config = dict(
    d_model=448,
    router_score='sigmoid',
    optimizer='adamw',
    beta1=0.9,
    grad_clip=1.0,
    seq_len=1024,
)
Below are experts of layer 7 (counted from 0) of a mixture-of-experts language model. Rows are named router (the router's row for the expert), up (a neuron's input weights, with its number) and show model dimensions 56-111. Each number is 128 + 32 x the weight over its row's rms, rounded and kept within 0 to 255. Numbers have three digits each.
Before each expert's rows: "gets" lists some tokens that make up at least twice as much of what it gets as of all text. This comes from a sample of Wikipedia text that the model never trained on. Tokens count by the router's weight.

# expert 14
gets: " to", " in", " |", " The", " on", " from"
router:071082107121118189141153131201121144135108062157106117133071135070141083131117114110090203106178132116088059137087102159119148126185132102120088207165120146098129104126
up0:038160128149147078146121088124156118158145137114102132125110069101076104159122169128164139129163103181132140087164093086142116088173158118139168163065178178175098086087
up1:175145142108089144146114118147098087101096202158161135107126156105132170122165150142090075111155152136090136112149090121150111147165108114158112111091080127056113168122
up2:167141117090130148121171094145094131113076060144137117113121090129075122150101100135156151161131121113067153115092138119136078142101147088140229129150102146136128117123
up3:120146139063116193179116107140146165146113163100096153109140143079106124147158115125163097096122074126100080155097163181179074038205138143082121152156145095159122151106
up4:101097171149133087149108118139107189122162132091150143146057148127083071131179084066141178087123084140086118128109156166077148084140118110097116186098128074113171107121

# expert 13
gets: ".", "1", ",", "2", ".\n\n", "8"
router:127176154141126158143075132129171181127152113116133114140134109109108126180117116131133179104166134138101079111142160144115103099154139143110094183162149108129095132156
up0:150097152127124139110138105151166146125174112137071163122165162141125147093080113116140201148121115035126131084126194151057117132182130177139139116175112114136165154149
up1:114157187152109134133126082165148135179191125120096167118151116157105102130066118119134121141104127125145069097145175128179115133143152192149137127138131109167101119122
up2:085145136114130129172180131180120086112096045081158107132162139138101139139138181099140137136118091119098156111112097133156087151095175111122110185164111108147107142102
up3:104074136160165141115115109159106142052109170127132118150130072098188111147071064117129101158132114067088138118098183141129126124144100099149134094163148155112111130110
up4:147180104137084156135143036121131173151135067147150110134088161149091066170172057156087168101075096116122118134122139164143108130163077144093125149141145166172146119146

# expert 12
gets: " was", " is", "y", " the", "9", " A"
router:093096133117140102102132148123132142124132155169095131158149161129124149140080167153159115064098157124071113136128118137170112105102131098050141166150099059119128108149
up0:118099158110129186088145123105132167122129153100092122109115109140063138150146170179163156106112163105110070147093066137134143127155152121095132173174149124117088163152
up1:196108086159145104109094090137100158145110155124094115102128173088121147143151135135075126103127184062116156111100096130133124085085147095136115120121133052134153129140
up2:091127050072098167132131143149124181114068153099154111134118195127085184205082094128028170113162060122084103165111104116139145144120099109167107168213106111116178091076
up3:102178130151086158119121122122114173089099179096120145180133158126132120065129095108106105098082169133171116128173128193202166133119174152146108122110137093084070087120
up4:136100111137142120112076129178118138161107143081147160146090095090111168111125135139158134064114136121171189189142157128149125131142176140114154137175101149132093121154

# expert 0
gets: ",", " |", ")", "ation", "),", "ion"
router:118177150114054153132161096110144139130140125169159141112111163104107132106151084135116179120088141170098079135080106065155095156120129183100114188120134130098087133139
up0:114109080083101187103180081151138111196170110123141104110135123129129155141188186087115093132158180125090124135103148067173171100096124086136095158143138114108142141139
up1:134135119144114102090098147153118111184133140169128142126171190135100156140135127116093135134173163153135160134130154133109130202159115089123103162166137110132134141131
up2:188178162113170147154137100156108149216099101084088125167126146178185067166171150199108107102145142134094074154108157108146125216076133110106137117141132144141144128062
up3:093113081136060087084134097097081187130183049141101150094095142140119165128131066107139179115151127102168098171133191122046087139154127098097150143166166151119136157172
up4:140138126158108142149119158131131105078143133141110176122117157128104138169053106099197100088128157105096086148086134134109083108196130137120110143140119134112117174144

# expert 2
gets: " the", " at", " R", " T", " c", "g"
router:140103104095107157112154144140118107167092113171144125171144102094134108110107134129139174100087134160138085137068099144130152114154125126099168134115157097081074083198
up0:116100050176114181151120114198095133110169120152139154173177136146088176124112128137130131019115101127185082175137102117099054091101175123120191186143123121139149093175
up1:141192070152133143043154111097151175201123159181129128132125136071116142061070084110148142148128190132116111122046124122146141089158127077086125173151114026090099128115
up2:150104129146059146152085159102116178163117070129138160170092160125148114176078152129089082155168163135117162098113148169073114165149118175101158113146178101132084090139
up3:095143105087137175102144098139153112128180178129176126192142172161117198094124135126181077120049107144112152122113124139131170099152141125098109150100151148119093109147
up4:126132122154051125110113118149122121105158125104183130131114130103137071133068099121159083141119185132128112141141121225172168063072182126106173104131148110128093149151

# expert 10
gets: ":", " the", " in", "re", " October", " December"
router:082101079108081122127179135096088178098167139091105093153141191109123072124135089123114101146126120182142127125096100123170123163132196102113174143145119132108085088079
up0:136155101137087126127089126152080152096144102169125137153111155103104091112048207141085118054120017107110104131118108113116150139160186171140035112149130145138149097126
up1:083145077100151188081141161119154116149085094101083137150161155149159142094116127133162127022114116146197154171123054130101103089109222151141139100114089117117148044133
up2:205121203157087166082115100145108106131052202079077108125152139116156169131090140177118073129131130126135151093091153058120137102150169113100089123148093105035102117091
up3:106122083151084132139118145086110157095031115096091110174111120125122181115089078141129142094075110141136098127114104159081148118169149140070162132137152187096093130134
up4:094103129161095158118113077123109106182155127120169091112160142172100100174108087131152147115114102131126162095099123167153101126189123123053145202145130105132101096169

# expert 1
gets: " ", " and", "\n\n", " as", "%", " l"
router:127181167115086220154134213136130107122079109141094105138107165081129078178071088131156163150193084133152098143111137114151059102179099133126154149123109125147145123109
up0:141062129095139168139113115100138155132093128122140113172113083127153117115090107146144128112144157160088173120142154167138167112102141124091102150174076159116129146148
up1:133153012130151128103114126177143110110048060111091126147162079122113168118131112129113122127126086127166154144111174075083151137093112105134146132150086132117112128136
up2:123163113163121143066103103189076180175118097158089104135105114139124093135143098136073169104194107069081140078164118122136085146114149197112126127174168184165126146111
up3:132069102105136160138129152098115142162131090093165139106127160110169085101101159188116166118107146118106089186115142101071199117123183148108143109107129215146156106136
up4:124152127165181153092165120105049091202106134190096146218129170124047104100118101131151144195143140090140143164124126057158085031081123107056161128113166133079121116134

# expert 7
gets: "1", " is", "8", " (", "ary", "t"
router:152130096130093124132191118161142107136119098125146090164128148147138126163161100114140141094190154109120093124125154188127087135103132128156117122163152116138083104098
up0:132115120179046066145088094111128154139193121143117077133132127127130031107181092119058138095160151115135113150137165081093177137075152174121137111101150100132128142139
up1:136130132050178140174153124114162176147147117137109146106133164147101089136054117173109142075157149138114119116132113196124097139113151158141151163164137154138099117174
up2:116112098156147121089130094190115143126133091116145086164074101099052144113146078164119119123103218117118135158122173173150107120187160083159066130136118207216160120174
up3:149210130138113149083104128162137081124138179134091142164123179100140074131179084159111102129096170111086141127134160164120137102076177113093107153080182134163140127163
up4:114159173078112126083138088178189096078144122168068168087104178102167131118123128129123132048120176085137146190073065150134146125097145097155202149143122130064149089147

# expert 8
gets: "|", " |", "==", " |\n", "-", "."
router:128077114109084134138120161150101163180108139081090185200147159136112118137138093175135129108172099141127056168092176103088140144137130144105140097141115101070125078138
up0:151135131138155112070121080181082059138112167145077221147143087077113178111150076121091170091113148130107107157096145098141122123104127108145081115113156120108132124154
up1:141125134079070149106088129152073125119159165120117134127120110108092127159071107151140149176124188105117068131107165163147075111144207118067096109133152152148091166122
up2:163102044113130109135082078153114126162092091130106144168137110134138135115124054099121152153139139129090183107060187115122133105157074157105175125128135097122134117126
up3:126147121090115149149089118170069140118128166132111166148138094106099103119087147174112163053167099096119110173104207123099169135195115211070073112211117120148140094149
up4:111135093175114172103128133130146133144050148186132113194084165212078095130113102132141171127090160138163091156107087083126128060167139134068152144102090143111113135157

# expert 5
gets: " and", "a", "i", "en", "er", "on"
router:148132146134121153116187122135130144103134108108142097129120159082115170114122100140119136088088125133133099129106114183146097147190167091159087159127056100136097124136
up0:160105142163130106040121084156187139134076144124100170142121128093147115153140128099113100154145108100134115121136091205098138077127152136084182117150173118101086108147
up1:093173152167130133150183152151145128120121170145111133176159136196088139159075068128205170123143138160198148126136149085096174104066133146139136115178106114122104174135
up2:156141090120205113112134180106165138156135075107112096195140191092147106148140180097168205162045141117135161133099133150217158123123152158121115144186092163132100108161
up3:115119167194110163105093171086182177098195125123173152150140149160125095132118109126111137147140165110123124153170131052109149100107130178105059128146131112119103173136
up4:064095159108121142101115152068105152120074096136157155130109193124147132068176081099102147159070146082122134139103129160062152131143134145141145102083158092109116098154

# expert 15
gets: "\n", " L", " N", ")\n", " D", " P"
router:098144134121085139092103116093090142125171055105122135168078112102110103117135119081108195073134159112088057147115119143126130115142144142134101172167134130130125119101
up0:134149131088138108126119052121122129136120089108169108131187076111089149123058040131121170094141116112151097169100113076184144140108134164125116130202129165103036080084
up1:125073148109124088130117128133080166152141146122100129117107171116077145121076093125166190081162159140059097194104180155130140121089178190089103114107157191145127130143
up2:106172166116064116069153188091111167116140117088148162087115172128049039130117145108081207077120146147181130130111136076188134094105124131062143091095203122141045167182
up3:142087126154104119143091094190117147111163158141121125159157149092143139114102108090175151085159122144117119134094164175160069125123155151097170105219175117093119069169
up4:073088130132106132139136079101102149127117082129109154135083142098156149173170133120143091189091101084096113170084162094078169148111052078152128118098156153074102116115

# expert 11
gets: " a", "-", "|", " S", " G", " his"
router:128108138139067168107102099137100148150124082205051164185077131073104104125088128107092175140107146169120112168098142151071124102088115092083198111108083139124129123146
up0:093132108107110075109092126142120150129173099129116139143111113111147127142087094140103158193147158067131092161120161122133150115110088158107079100103128102084127063112
up1:132124134112098172101144163125100159123129171099131136154156130173084141090138107125097173171115129162127126141131176144107130191094207141121177155137153101128093100165
up2:114131178165133103173106144180084128130143106162162095110114123114147114162149112111129106039137102111168136083140144082138127172155101162099147114156119141088130105078
up3:137115119158097106132107121178149153158193126144070107151146168134138131157110097111147085105155136074137100205118174085131163218152104145111170134135145099124175168122
up4:116126133157138177145132095149118158101109097151081141134116106159159177115115114161074109135114055121125163107116137149119117131147130156116103076150117127095140148132

# expert 9
gets: "2", " H", " m", " K", " M", " ("
router:116142172094108124139097073107080130153177145120117100159141113095106101086136120131084139123178127140110074092111133097151151126115147163129172148159104158104106125101
up0:040171095159132131119167132186106132101070152141149123112114161109065079096095112135093149163148141116141079098130117071068097089156189124108111165152161141113128180105
up1:085115105152136093161156110059066168144137030130144138132085137152168128075118106179116147123150192166168089104145093101143181119105128158116196087102193111122166112163
up2:118123188143138118145117145140109160096081149159067139099128153132092117138172119124132135121141093074074139097142158119033164145121189086139153129132066117034123148125
up3:062083160077111102125178175133133124115141086155133067150126133107111144150056180178144183139171132142090131117142141137100149157126231106124115119103158184112095102144
up4:093090148119165151063119125114125126111052156166111179157153170104144125141076151110135101092155095103108160103136107131102155177108129097086180135131091104144105128115

# expert 3
gets: " of", " ", " for", " by", "9", " with"
router:107099106171149136099159130163101157184075044104144047145170139102109128089103145101125124113140081095136122151107144098093133156146142148153133145119127074062151142186
up0:117163164117101148147140118174161127175161134120144125095162151096101115122105113128139152081147151088130114127135142143109155180083196119119168118154167130054171117125
up1:092126117120197170174121088153090084233094036168120174148087162112065118099183127144114216107101140116035087145110169161152136075091108140155098109118182144085157127157
up2:067122121136137127138132122109121151118146179071113093102086158142101132138087112115082155141093131116081133068122160147128096116126132057088166150148090054086135126161
up3:122114144101101118120056126141112175148141063118091102108147148126174082102090103128109186115156066068109070074116171111101150109146114104116160120155178054095115129099
up4:132108126123097121127095128111122130207167105226126096157189141129143095123169111137152160061168108118136051188108145114131121089084182174098103160178177174132188151141

# expert 6
gets: "ing", "'s", "z", "\n", "s", "al"
router:104148184104103175156124098113092175165128105102104154116140161111085121105090117078097162123070094135197134163123134164146160127142144157061174181113132116079087139137
up0:128153119134100189149151096162090156137132115158102124175107136158073155087134102065096159098088163128084147121140116109121128099162170165084165080183128157168099135146
up1:096150052134042091166152116105157148120125063151153096121137168071103120172188139097087161127084134070141136162145073141106095052128099083108130150064119083084140089145
up2:163125114100109152127122069084136076178170175128185118164105175092108133176092131138113128131071174049090146088107199116135080122183128092211161151134139158128116151128
up3:147145123141004121128140137151125106108129121065149164128159153095131095172195149149118173158101146118110132212146182155136142156075108132095141103123125176151106137133
up4:078127053129121180124160171154129107085103133092183109129153129170163121136132096150127172078117072177097117195086107110153068138135119086095106169075128110110167116125